config.yaml
n_layer: 9
d_model: 512
n_experts: 64
experts_per_token: 3
d_expert: 128
d_shared_expert: 0
activation: "swiglu"
moe_layers: [3, 4, 5, 6, 7, 8]
router_score: "softmax"
normalize_top_k: true
routed_scale: 1.73
balance_loss: 0.00241
balance_bias: false
init_std_router: 0.0298
lr_router: 0.000518
n_head: 4
n_kv_head: 2
head_dim: 128
vocab_size: 5157
norm: "rmsnorm"
norm_place: "pre"
norm_eps: 1e-05
positions: "rope"
rope_base: 10000.0
rope_fraction: 1.0
qk_norm: true
attn_scale: 0.0884
tie_embeddings: false
parallel_block: false
init: "uniform"
init_std_qkv: 0.0198
init_std_o: 0.0
init_std_up: 0.0198
init_std_down: 0.0
optimizer: "soap_variant"
lr: 0.00278
lr_mult_qkv: 0.5
beta1: 0.95
beta2: 0.95
lr_head: 0.00609
warmup_steps: 50
schedule: "wsd"
decay_fraction: 1.0
decay_shape: "linear"
final_lr_fraction: 0.0
batch_tokens: 32768
seq_len: 1024
doc_mask: false
train_tokens: 372000000
steps: 11353
dataset: "wikipedia_en"
Below are experts of layer 5 (counted from 0) of a mixture-of-experts language model. Rows are named router (the router's row for the expert), gate (a neuron's input weights, with its number), up (a neuron's input weights, with its number) and show model dimensions 384-511. Each number is 500 + 25 x the weight over its row's rms, rounded and kept within 0 to 999. Numbers have three digits each.
After each expert's rows: a language model's description of what the expert responds to. This comes from a sample of Wikipedia text that the model never trained on.

# expert 9
router:502525515532486507515460441542495492487484510487485512465536514499510558487419480513520524507504502504442512490463501517521508467483522466518501468478495459491521520487514496469511501496507492569493469512501471466461478499457481456510504545459510486465476514523485512519469478534479534485512483527505535511496536452509469448505493505462507470462487519513524519516506498497501515520523
gate0:465507513491512553505499507509495474505478506490524505467462505509506516499456499516517521476506530451491496503512537453510496458502456475530533532521469475503521488492521522500522488507522537514489503529520497514480438499503431513468489434558534491487490506488508483516461496517502480527560513542531500498470545512521492496491495481517512506469515486561493484509522500490530550494496
up0:490508495494497516509574517482488505493509498474489498497493472525505480535489535530436515513523492489511494546523496482468461480505537467535535497507517418467506518464465512515487461507501488528569545492546467494479502460523522505546476467510512515485510505508467470477482508488492530473483510500533460486469540498524478479526544540489491488480470525485498482527510489508509499485521
gate1:496490476515502534472502489429517528457472492497487537450511524508531514512502538425512503511477501504494460466527532533499469508479471516510456511489506514481483512513450538519462468503468510508480482496475478507466460497484538462512481485520541524529481476481489522474502548520497499552430497527485452497531533472481500466490464525531451474503449496531533505517494472505516476522480
up1:538492541530509472513457474490512465512483493455497478522501495556529500504514535485483547509491513497484521530461498436496519468470546522505521479509511435497522495490501492492459484502465509502476507484512500534512486486493512496510490476519511541507508544487452536559456483467487505440545489562416496464525520506477492521481509508498521482515512496507502505534511498517517482565495
gate2:522520469501497497510498504450499519540489532494459489494550507505486520489504483488500529513471518505533463509478511462485513507520500517493516495498534502495474509498542481474504498488466503497499485485510518481493492550478507463513497495486525511483482505483541455524516475483496451521540475538525505487526495451515512529525462491489469517511466488517505498455502479516510507575509
up2:484488536486524523488525483490500468521463492513483521475539469483563535485465441508502525533506461488524563521472502512534528520527532451530497509500468452514496537462510477503460503495559519492502450517485501495487510529532468525494516434546526505552491489558511528497486555520498542503524509492500490494486483525492492494523496549509500499508497502448516486482486489510543465493478
gate3:487466477512494481520454491537522509534502497518483552504466507517480492519488495470467478514450551514519526482490540497441483507514509508493534490515537502554538474484517489477487496489536470525461495518494529488437501494524476455493500544506524514514505495521479490525518460497480520500495498487509517506508463475453480465482526464493504495511510499508444483504481455534468478522467
up3:474471495491520477510446489472465459488557470516488493532527482496481542453488559501547476453482485491467516537478500531478485512510483488534508499535498489491498514475496506541522493510487478445495501491498542443448475493503460531475580476478486529498501507511481535511483557481472481555519495484497464500488506465516494484492467515487532506473506507548508524493489505517531458464478
Description: Place and institution names and their word pieces, often after New or United, in sports tables: York, London, Texas, Runn-in'.

# expert 11
router:522506552460480529502487491499555479446513521481503519518472499472509510520519492514555443466464532529478501489487525518538512519474474507534526512508514486466487448530510485525536534504481458566536504515453463464458479475532510508472523480524487509507499496499525467478479531459499499483529506518448490460489468505544501465535538501524521479508464540512521518512533504491517501521500
gate0:541457495513475522482515503505507554513483523510534485481494507521509556489472514499491503521499520509491461462449509529502446539485511527524550515443544487460449476534451497485520501510503470499490510508517487519476489445545494509500537521484459480456459480545537501522493529519471483497506519500513509458520510467480503460511477544501486518549503482462544527513483481521479510488471
up0:517550476490488471540495540487493490503479484530553555456477473521509487518438495497487531455540509504522479479452559510480520525519474507491489531492472516513493513471494526477526515472526503490517484519451489509486489511493483507502487482506473491518480551455482494516512484533445488526499539504486492515560451458473538523484512489473496512528489503506513491491485514496478496519483
gate1:511485491509509533523495496528491512491506509494512499462460505477541514493506485542502469445536521498516532537503511469471478543508520512494562465507498509531480522501500488527510509516493483485507511521487523467495455479494496473505496499495486489509573517515500548474475525516521535497502503525464509546529503505499535527546500531512486542511480505490528496448524488559509514500481
up1:519501532502473481502483526518496500479472507516490507502502523537475487480458481483523476491474460469441559505515492483533524520502503517518523498532514480536481501512519499456491532497495519501486509501482539518496522477518490487492468503531513517469512514502480516506501444460532473497528462533506503454521523536501519522517476497492522506500479491492460524539513477483467525519463
gate2:482468492510473523507502481476491519504533522480452510514501500514535463496543460498478521517490521521459493483496531481492521544495466498511548515547504504488507486528486486533520513505518507510487530498457530473458508500540457492487555523499506512467527491498508520470541494545471470490484496525459495500513484543516516491503470486555472518522493512510482475500524458482501534504495
up2:505514524479479537537486480482514495487477489473457468489506503536503540447461484519499552541521519475547517477522518499501478496506523476486518507498550483533469496518535480531507491470499505465454489519498454461475541507489458474512504472481488500541517509510522460522485513502471505510494499475489503492510502501533491555482528504511470454539533479510477474486521491509529465456493
gate3:509494448462490499458493543485503504538489507434515490512446491498556487526468461522499513513489488471485483525514507483524492480498470483551511511456511495511499531481515527488521517478504545544517507479454520471486556458537523457525501475499474524491493495549478499526494478506482507554445557498492520494513527519481510503486486534510502521491483494557459523479538515484477477506532
up3:503474466423506521454492518526481537500457493500521491481533502491480491517467476560477513454499469471533512514534506509524421497511566465506510502511498475496465541487525518491511515504525497443493490478527491505516476488477505556509500466477496507514484471538493508489471479487485519540477498447489488473495504467499481473538506543521504546490496500462531530476543489522514498466520
Description: Month names after in or on before a year, like July 1936, plus word-initial prefixes dis, st, un (disguise, disarray).

# expert 38
router:516496514472537484500504531508544501469494493477482514462516486491471506539528486482534499489533514485512556524462462515507481517527491473497483487429511516491525453446503517539493505530493544513507453499503537476507484532472477506502488498493528489520518505545523469470515421538548479484486502483471491524493510445502484488486513473463465500467475442547501490522484461508513499521484
gate0:468474515518490539477537479474535512505452511475465539460473491496551486532530443531526481464481489481524505503521494472478510515525527513551507507502514480474543502476473505510494491468510521480543545451528505495495552514525482501536528500507508495482502459489470490520486526477491493497494530517468564496516518473492527527529504496502512504521491520471488482472506506531482501483498
up0:531513507501497522486533485518480480503480570457567527537470487491514500508499466496530468491497542482506513488526509495514505524477524492494476503501507459524505450490472550477465515438530520510497505528483491506547542482554468506486499545478507466472508522529496460480477495521481501495506495499551528493474518468535477478511542502489518445469518463467493496493525553517482476477478
gate1:489508508482526514510466498505511521486518478499504471482507503517418472490497471528482539518501498476539534473528466518559482531521481506507521460488487540540487518503474502472519524502516494477483475453527508507517477518476510470476483468493515494471529510546505519512493468506442484530472492476470455488477528453477512475450466503497533537541467491482476506489499489515483497492485
up1:491501556457483484490510462469560481530524518508508493484513509496514484457526468504492480510463493488453505516466495466513489470531513499534485520511497524482514491549470532526500497505501506513479504489484465561498474462520482472523510472486482485479528546486535479484556525518529508506511517494451506448518536517571472490501499463524536503544493492525460543543510516477507470510529
gate2:530493504474463515510486510478533490517492503500505517489480488486509528503473503442477547507530528486506504504499508519512523523548481493523513506509437500453529455522552478494517502486473466516520523563532462475493558498526542510533537478471550496518432524493495512476481482501475497504511488475482492514475502515525464482468512463507499467518527474452501504504483542489441488490519
up2:434502517495520522518475526520531498458526451508445516504465495504512476471508556462537512463514485508499519481522467483470481519513527495464465508496486494499493509495486511499522535476508490547506514476517519514504490505494477516490505532589491519517516512495520493502511573500487469495516509552529487488526469516459489547508505552487503489483503497507498522495524521489488540467500
gate3:477507484515475481536533479508518491502541482476543472532524530475521520515520461513508511480518520493516533503493473470485504498543481455564516502476473550483520526504537494456516515515497492496512522525520523485495486516526550476503499489505476514480500498480452518484509498456496515501518492473479518486511545535515474482498482522488510484506470485535494522506488496513531523497540
up3:523494495483507490489523533488486496496495503488463494517504493499507535503509515518533529476509491497476487494541521482550457492513510498525478504473542490558477455521506485455528523508497528476529514515515484494512520495483508465476504498516509513497459531490496538471528517506523504514519525450542533477497501549487506458485482490522495544501492535510524463522491488504512508529530
Description: Digits, dashes and colons in tables, scores and infobox statistics, such as Density:, Elevation:, 3–3, vote counts and coordinates.

# expert 44
router:479497506485482486490516524474502547495524506483497449528488521496534525532482510558464470512522467490484435453545551499465500514475488485566498513517541468449495524463524530499532515477468526506482474504490466465521481509512504528487560536482542495498485477539529456502524529518507491483500500506481485517506461490450459525477510493540495493522519518517488438531477452507454445492448
gate0:495484499518517490494477501499440487539517526542531480505484544519520512530455531470507523485493515525482494519518498507490507528487526469497508507471501512487505504484537468550495509475499558473515521489489458472519512490525440497518513520513517493537524497472558507526457502490489471503527520452538515517509482481506534504484500486511484511506476518543519505509517498519551479529483
up0:443540508481497502498493486512475512556480481522499543481515476503543481546471471455486499484489469531520533510559512560533517485490506475489499469506473501465500503473525502485541509467502517505488515510519513516477483471531540490492504502496473496510490444510502492480452550457464503483473464549468501489502527492502518491471457475514466457528500541466509500467486475547477532512487
gate1:490481503524502484470510503465473486489476501507475501506480486537509458497497478522475446525497497473522518504497550484466506475504466520535543449470430489497474527496475488499523489542488455489500487515494559473472467516506478510488484554507515478491474485585516513474510494496513483480498505475487470470512560503448536496431510525517508521475491477534523473509461454527474469478514
up1:470539503519487505469506499494478534499544495473505490502477462492474524503462552495535495499520464485552540489470519531550477487522483518489494545475515512438474508458478495514491476517484488516490483543459501444563474479496540476465539471545481482475457508486538497497505470474489549505497544478500507464509516522521492500492469514507503528505498506499529447516546483492485490458534
gate2:472481502484492489513544539532514522511472493514489493517495504555527505486494494521472503512496500490486524480466506476491525503517457457464510448477526478456454480529468484468476496499515496556488522470510476490513532474479517474527489506502482471453507509502505513460506496460508487533520493519520566475520508460523495532538534497449550497506508509567558492458493548522497466516517
up2:488487515486498490499515513507522524517499461512498501498481496469545499546443514532524479489496486537471492484525487566525479473533479461480533509506468492460457487487501503480455521548474514518544528482488526487523475479525522484504522489496477480499491500514505466523501505460503471541528478512496522494521493500489526501499530478520503497550531531501495513473521500521479504562533
gate3:457473458530508457508486491499482495467498465441504481519518441509511536537462462525505536501520522503485498510581487517472514454496550499520518506512547465500522480501533445547493487475506465513485525494468493474435499473471510474485525516472506491492542499511482491450479497553505528454526525485507512529446471535508494502528505478471514479505540480514521489494523529484497504481514
up3:470517512495472543506477480537548467478539490496504518509472520487472508494500515500476523515537546494478532517513506496506514467496503473515493492502436511485485496457532462442528484447440514549512499500516481478474500490537481513531545477514504497499521492462490514509485505470490518527491497512497526477513500511521452537501515506519506535474505509517555493526532493507527493477463
Description: Of, New, United and word endings inside institution and office names, such as House of Representatives, Chief Minister of, National Academy of.

# expert 13
router:496475498532502507480509525452528560543481520515532509480535518516507531514488490522442525497518447543505466451503495488453463493554489501488554545489485486477461529501512500502463491504491482495462494459543482481484499483484464475513484472469499486527490522500503505541515515504499520486465477501489529495485489540542503518517523501520521506445515519495504460469485538478516494481479
gate0:487482501497491509503455459486500486483489471481510490534474479497501508458508500504476464471489550497492508456433450527523542490476496502500514501496496456491499549509478486464514469505488481506494481479518438483464502487508517517494469447467510509478519507480478478498541484483525507498496492519503490494518500522499513508535505500515496509516446509542486509546447507479459540480507
up0:472520495518524474462517544524483491499538489493516505505529479490509464481541524492517484506444522491504521552492498480570500555466485467515541473451515480529526463486521516494486551519534514502470495494510508509502490515505512481526516477558473499488484498485525531522489500493507530468513515535495519503501472502526488532499522505510487510475492497461482489524513558497498489537476
gate1:506504457529493520503501463477480523547463508468495476515473433531508549485498484500509480488539487500520538462489480509473495497522562498460476483523513466515515506510490477518519478472492520515501501520481460469520501436492498538485487457459492445496489498485505482499530471508464531506524539516507503517484489487491527534503503500487518532512501483505554525469521464526494518512448
up1:497466519502497506548504492535489519441504460482482493508498524495531471517521504492551483520517509516511458477486518543476540487545508437509438454508504512540509479494514522483512462530512507479512511486478461556536502508457468477525496502516511535542521504502477497488507510512522465504510517520501496488498510527533522517512514510467476517483482509539444489520527490478514495467479
gate2:500492500524491497514512501482503497507497504485488522488490509543497524510557506487487509465533542481505551487545463484483534491522455512471473544454527532451495493496478489520525451511516515528534485528517484503516509517501492519540440484482472478480495483511545517516504491499519468484534512514511501438507497513527467479489521508512487462523494462500496490513513519511501488477511
up2:493488529524491481505559521492521525463473524531482535491495518485492479503476449516505516495473495498516521487478501530475553499530496500549515499477483519490537546577454539515517493490484536524509512509454474513449503480485453494504535504474470483490464496465473485498508522475510514503510449501489486484524513528479483503501499478523480496475492507455457537517503435493466515490540
gate3:477468515442493504466487502419479552497495522496482511501546465513499545532476512528447498490524478469518522485489519507492514517497514498491508480498481522468495461458502504493500470556503446517543488516515531462527527461519497506474512476499530531462497492502462510494485469542548493508417509473470503484536527448543509548500492488539491461523493505570465475517500495509501509512475
up3:524534500490546507450462475469518494521566567534530490450512503525533534507497483480496509503496544458507448513520494519542531473531552479481512537498476567501482530501523468489491498472473517464485503495467495528511514522504490517477499519506515478523534487474491512484529487494519507482495483513521510490487519494535495541485512477491511466500558502513487489533530511490444475513494
Description: Single-vowel and short syllable pieces like a, o, La, Ma inside French, Italian, Spanish or Indian names and titles.